Weights of a small mixture-of-experts language model, trained from scratch on English Wikipedia.
Experts: 96 squared ReLU neurons an expert, 4 picks a token, a sigmoid router.
Below are experts of layer 5 (counted from 0) of a mixture-of-experts language model. Rows are named router (the router's row for the expert), up (a neuron's input weights, with its number), down (a neuron's output weights, with its number) and show model dimensions 0-255. Each number is 200 + 20 x the weight over its row's rms, rounded and kept within 0 to 999.
Before each expert's rows: "comes before" lists some tokens at least twice as common just after its tokens as in all text. This comes from a sample of Wikipedia text that the model never trained on. Tokens count by the router's weight.

# expert 23
comes before: " the", " a", " to", " his", "ing", " that"
router,192,186,222,200,220,212,203,187,195,223,205,193,201,177,205,211,197,217,194,191,225,200,225,152,230,194,228,193,215,189,197,193,193,180,212,210,212,175,186,192,210,209,250,251,189,184,251,182,206,214,218,198,223,207,205,206,164,185,180,217,209,212,189,205,199,176,222,205,205,176,186,206,180,230,212,200,201,218,214,177,190,188,200,189,182,206,212,209,199,194,181,162,201,178,173,161,249,190,211,188,180,207,198,193,207,209,186,209,147,213,201,225,138,193,141,227,202,158,180,234,208,215,207,180,229,222,193,196,212,222,187,226,182,205,178,191,223,210,193,202,224,216,243,188,181,211,219,196,194,204,199,222,230,179,161,197,218,211,205,190,211,205,191,202,192,207,222,193,168,195,203,192,210,192,172,198,245,215,211,173,200,185,206,177,200,177,193,186,185,210,163,219,180,211,228,181,195,199,189,197,177,204,190,234,214,176,225,197,218,220,223,158,178,196,200,256,212,245,219,199,209,161,211,219,201,227,215,180,183,162,190,173,197,207,176,208,187,204,215,213,182,240,209,209,198,186,189,173,204,159,209,187,172,224,207,190
up0,202,207,205,184,232,173,188,187,209,236,187,154,204,199,214,166,222,197,174,193,221,211,193,166,185,225,189,189,195,213,213,211,193,201,211,191,181,210,196,206,199,199,220,209,177,215,216,233,198,224,204,223,190,183,186,227,191,189,194,179,185,196,175,203,220,211,202,202,152,226,191,201,182,254,188,217,225,235,205,235,182,200,221,183,197,167,187,163,202,183,181,169,203,184,218,188,206,199,190,175,204,183,176,193,178,240,237,228,193,222,205,162,173,190,166,214,195,192,193,211,206,197,215,199,203,206,203,194,235,148,196,177,197,220,202,227,218,208,247,211,216,172,216,189,195,232,211,226,178,170,200,193,212,171,239,218,196,227,182,208,146,213,171,219,214,166,175,211,207,213,240,184,198,212,209,204,197,178,187,213,214,166,171,195,198,212,188,216,140,204,194,197,196,242,220,193,190,193,219,187,188,201,198,226,202,191,221,178,199,223,240,202,223,189,196,165,211,200,218,217,215,179,240,177,223,217,177,185,202,200,196,192,193,182,182,226,229,196,206,210,195,226,171,200,180,184,226,212,209,183,223,218,161,202,216,167
down0,208,156,163,187,180,208,157,191,211,197,192,203,152,240,189,216,172,190,189,237,193,189,214,234,187,217,234,235,188,196,214,183,187,195,201,232,207,195,213,151,185,213,203,208,212,222,217,193,255,179,198,199,205,212,195,201,182,179,174,203,199,190,231,232,177,202,218,195,190,166,183,213,230,212,191,187,215,194,205,174,186,184,173,209,228,223,177,182,223,196,201,188,208,218,191,188,202,227,191,208,186,200,183,224,240,217,185,214,196,174,190,214,211,186,219,227,199,181,203,198,206,189,195,202,187,193,192,218,160,216,223,170,191,169,189,197,182,181,185,175,220,216,200,199,212,197,201,217,226,207,219,172,207,191,190,211,234,234,221,166,189,213,213,214,192,172,192,204,216,176,213,199,189,224,207,212,252,202,212,177,218,184,220,224,175,187,196,208,233,224,215,212,175,215,154,196,192,202,193,216,166,200,189,167,199,172,223,224,200,213,175,177,180,221,191,228,194,203,193,197,184,187,163,203,185,191,179,240,171,181,187,205,189,236,180,205,210,172,199,217,220,224,217,241,241,183,201,202,228,170,237,175,200,166,222,231

# expert 68
comes before: " by", " in", " to", " on", " with", " as"
router,198,219,201,181,215,193,193,197,204,161,238,196,197,208,211,205,182,241,176,186,182,204,215,167,244,172,222,214,197,163,173,173,203,182,210,186,220,168,222,215,227,226,210,215,193,164,222,213,216,197,227,212,200,190,213,179,185,148,203,181,215,202,187,199,201,204,199,200,230,168,205,231,195,225,212,191,214,190,175,208,160,189,221,203,200,210,185,220,224,187,163,185,194,214,183,172,215,160,196,211,171,206,173,214,196,188,199,197,173,208,224,207,194,212,195,197,230,172,195,207,185,202,221,159,248,237,205,214,210,223,191,242,200,192,161,189,237,199,201,234,192,176,177,203,203,192,221,198,211,237,194,204,214,182,169,184,227,233,206,205,224,215,228,188,180,234,189,193,208,207,178,225,175,178,173,188,224,228,229,178,175,181,181,182,206,191,212,209,222,193,215,237,174,223,237,158,220,220,164,207,192,214,225,192,194,195,235,179,210,219,213,213,167,165,190,205,225,225,222,243,197,181,203,185,187,199,189,204,183,191,215,204,202,204,195,235,195,208,196,232,184,219,227,201,202,184,189,188,188,194,190,185,202,231,205,189
up0,204,238,157,189,185,220,224,221,194,196,202,204,202,194,171,198,177,148,199,218,223,229,164,177,224,202,188,195,174,201,218,180,209,205,198,195,197,211,188,229,192,197,193,202,195,202,195,173,210,230,228,208,201,203,196,199,171,188,203,166,199,202,218,228,192,182,191,200,205,214,196,209,200,182,211,208,183,176,178,204,228,248,220,191,216,205,210,204,150,176,209,181,205,194,217,175,209,188,152,208,211,238,211,183,212,188,153,236,192,193,229,192,217,146,213,153,188,191,185,193,177,206,230,196,219,204,159,192,205,223,180,173,183,217,172,202,191,196,208,250,182,183,197,215,223,220,227,209,161,192,173,204,217,207,196,214,202,212,203,205,203,170,212,198,205,228,197,210,184,177,219,221,182,171,208,201,172,204,196,159,162,180,196,211,189,233,232,200,211,193,179,227,188,228,189,154,206,229,219,195,183,212,193,186,190,167,219,204,205,239,208,207,201,177,201,230,197,248,211,207,222,213,211,204,223,193,190,170,197,208,229,211,235,209,199,210,194,219,203,222,213,162,203,206,188,250,220,224,186,184,193,233,201,184,197,172
down0,148,219,218,196,238,173,192,205,196,181,198,182,185,207,199,205,209,171,208,189,203,189,199,179,204,217,197,165,179,183,157,198,217,214,199,199,169,167,192,235,204,231,219,157,203,218,175,190,207,201,183,191,207,187,200,196,173,218,206,182,190,197,176,223,205,224,190,224,209,181,212,173,220,200,184,182,214,177,202,209,151,198,214,224,209,195,194,208,194,205,216,178,149,193,176,189,208,217,205,198,251,183,235,207,199,207,205,233,165,212,203,210,229,196,165,199,202,224,190,201,185,220,184,240,173,203,207,210,229,192,215,204,229,185,181,175,185,178,195,216,202,216,209,242,196,191,197,203,191,143,212,206,222,213,217,171,184,203,213,202,161,188,238,158,185,238,174,171,183,182,186,182,192,192,191,222,188,184,175,229,224,230,205,183,217,202,230,193,202,205,216,185,208,224,224,205,175,207,225,163,223,211,176,207,181,222,205,192,199,227,237,181,163,221,222,220,189,190,192,233,222,226,239,177,190,215,221,203,171,177,234,205,204,194,213,199,182,196,232,182,187,211,193,199,227,209,192,190,233,184,217,174,208,202,212,229

# expert 56
comes before: " the", " a", " be", " that", " his", " to"
router,196,176,223,171,237,208,176,206,188,187,225,220,204,224,198,211,177,214,189,202,214,208,237,168,215,190,208,191,221,174,181,183,180,197,212,224,233,191,181,171,197,225,239,240,204,199,217,173,206,193,233,214,207,202,207,224,199,184,207,212,191,198,189,205,196,167,207,190,199,174,201,238,171,220,220,183,199,207,226,184,177,183,215,192,191,196,198,208,233,174,192,139,228,192,168,168,242,166,175,174,185,220,196,225,180,209,175,206,167,209,229,199,166,183,163,229,210,171,183,226,186,212,202,187,206,184,187,206,209,231,228,197,162,204,194,189,213,201,188,190,251,208,227,151,200,196,208,183,186,188,186,205,227,149,189,230,198,218,211,204,215,195,204,220,183,207,228,196,173,206,195,232,186,178,200,200,242,215,221,199,177,163,225,181,169,203,198,195,194,198,166,224,189,210,211,169,212,211,193,186,195,223,200,221,208,170,198,201,196,239,204,194,198,209,224,242,196,216,229,175,214,189,212,205,186,225,198,195,178,174,216,195,185,214,182,213,195,205,193,208,202,211,226,225,239,196,209,210,200,168,215,188,151,196,191,202
up0,194,166,189,219,189,190,201,205,175,170,171,225,180,237,243,220,190,213,249,169,170,206,191,213,200,149,215,232,195,171,246,241,193,217,200,197,180,186,196,260,193,181,202,195,210,215,179,231,194,197,176,198,202,200,232,203,204,225,231,188,211,216,166,197,218,221,204,200,186,208,215,181,194,217,197,178,198,212,199,187,162,205,199,225,176,194,173,198,207,189,208,194,189,172,208,222,199,214,193,199,205,192,208,231,215,195,188,214,191,174,194,189,197,222,194,186,197,176,170,146,170,162,201,196,229,215,219,209,229,207,185,183,213,203,192,179,177,200,203,184,188,189,206,209,200,222,170,183,225,199,209,191,207,170,186,222,217,194,211,216,191,168,161,216,206,172,203,225,176,164,198,212,174,192,189,218,202,149,181,209,202,227,185,183,197,203,190,203,195,159,207,235,206,189,224,211,205,175,216,186,218,227,165,207,219,182,218,190,216,200,249,181,194,199,180,170,180,211,219,234,205,203,203,209,187,215,196,168,243,207,198,188,201,172,195,217,212,228,189,220,236,222,181,207,201,196,210,191,227,194,191,232,220,219,249,220
down0,203,217,198,182,206,167,152,235,238,202,211,193,223,202,184,186,139,159,178,175,192,208,230,196,187,222,188,185,204,189,187,153,222,195,146,203,196,188,200,214,191,199,172,169,187,220,191,229,237,177,202,216,210,191,180,185,180,182,164,223,192,184,225,214,207,203,215,203,211,193,188,211,240,188,210,191,214,189,201,214,232,189,204,186,195,194,191,181,218,228,203,160,213,184,223,211,224,205,181,213,194,221,220,198,197,208,158,202,197,226,208,210,221,222,201,212,174,202,205,229,165,186,169,205,196,205,191,225,197,228,202,210,209,188,177,208,210,182,157,163,204,186,223,198,204,205,195,211,207,173,211,207,208,207,234,201,209,238,181,175,196,230,238,194,199,215,205,180,175,203,191,201,209,175,196,221,254,238,195,199,195,182,218,222,162,206,186,205,214,209,217,217,187,214,148,211,210,199,198,191,207,208,188,207,165,202,208,201,179,194,188,230,170,212,218,202,206,205,199,166,236,148,214,178,168,238,220,202,172,184,197,233,218,204,180,207,201,201,211,203,184,212,235,197,194,196,213,182,200,188,237,219,200,168,202,238

# expert 66
comes before: "ing", "ed", "s", "er", " of", "e"
router,181,231,228,191,231,185,203,171,209,214,208,180,199,183,200,198,208,207,185,200,222,208,201,159,202,215,218,210,203,209,169,187,181,189,238,171,193,195,183,217,195,183,240,203,212,177,220,209,211,198,166,173,194,196,214,208,206,166,195,189,223,227,179,216,232,168,224,209,207,188,183,211,191,207,260,201,185,206,211,207,203,219,178,175,182,190,223,216,188,184,220,192,188,215,191,186,236,182,209,173,175,225,203,187,198,208,226,180,156,194,212,204,199,216,178,232,179,184,185,219,216,224,215,178,223,243,197,225,237,213,177,230,206,209,193,197,174,177,191,205,221,206,219,185,196,200,189,157,218,208,193,209,226,187,183,183,240,213,199,199,206,221,180,207,178,209,201,217,172,230,221,217,195,179,165,196,203,208,196,152,186,170,202,212,202,189,202,203,188,210,175,218,147,200,282,206,208,214,191,187,175,217,202,181,204,170,223,165,244,221,210,205,193,184,204,213,234,225,178,205,193,200,170,237,207,214,207,206,223,159,191,196,220,228,184,204,166,210,212,169,207,236,196,198,207,180,225,208,204,175,224,196,190,210,197,198
up0,207,204,200,174,185,186,165,215,194,235,212,214,180,209,160,174,203,214,202,215,203,188,213,205,204,209,178,197,198,200,189,219,203,221,213,241,169,181,188,214,205,210,236,197,205,203,197,199,205,175,190,225,198,209,182,193,162,174,206,161,211,221,165,181,188,190,189,198,190,211,210,190,199,183,215,234,211,189,166,233,229,178,177,172,238,185,187,212,183,201,192,201,203,221,245,191,194,187,170,223,209,236,207,183,204,188,240,200,191,228,221,196,218,268,197,192,183,194,175,195,210,200,186,218,192,190,192,177,186,216,217,203,216,179,178,174,181,175,181,186,192,172,234,167,194,217,207,181,199,185,224,226,205,206,207,202,215,176,225,180,167,197,216,239,199,158,194,195,172,205,217,206,214,181,217,216,198,239,206,174,187,185,163,204,204,222,215,171,238,180,212,203,185,217,201,203,184,172,217,225,201,187,163,184,167,168,203,189,216,188,195,241,183,177,191,189,159,203,242,200,204,219,214,218,227,213,214,220,220,201,157,183,216,201,228,180,186,199,193,192,169,236,215,209,202,236,231,203,198,206,225,233,175,231,189,180
down0,204,195,224,203,199,209,200,204,191,192,219,197,188,240,232,190,183,196,187,224,209,196,204,180,188,212,155,246,155,207,196,189,192,217,224,214,194,221,221,180,162,180,227,195,212,222,207,199,183,208,169,199,186,184,198,217,207,205,200,205,185,215,194,219,201,194,254,201,241,226,188,193,211,217,146,177,208,254,200,197,223,199,208,224,157,199,169,215,198,199,207,218,211,235,203,169,194,227,193,201,192,187,180,212,178,188,204,186,214,208,226,197,244,232,203,225,197,201,175,177,164,172,220,197,209,199,203,200,231,190,197,176,222,199,202,223,170,188,210,206,207,201,190,200,205,232,193,180,179,201,199,176,178,213,182,189,215,199,204,180,205,197,232,220,206,208,197,193,187,171,213,174,192,205,200,177,213,197,201,195,199,163,172,190,196,242,188,211,228,223,211,202,178,178,213,190,175,168,235,208,217,193,230,208,195,221,150,211,146,193,198,203,183,197,227,187,190,227,185,213,229,195,191,148,177,206,194,206,191,170,208,220,181,242,178,183,205,157,174,199,204,234,215,200,196,209,187,182,210,216,208,205,199,200,261,161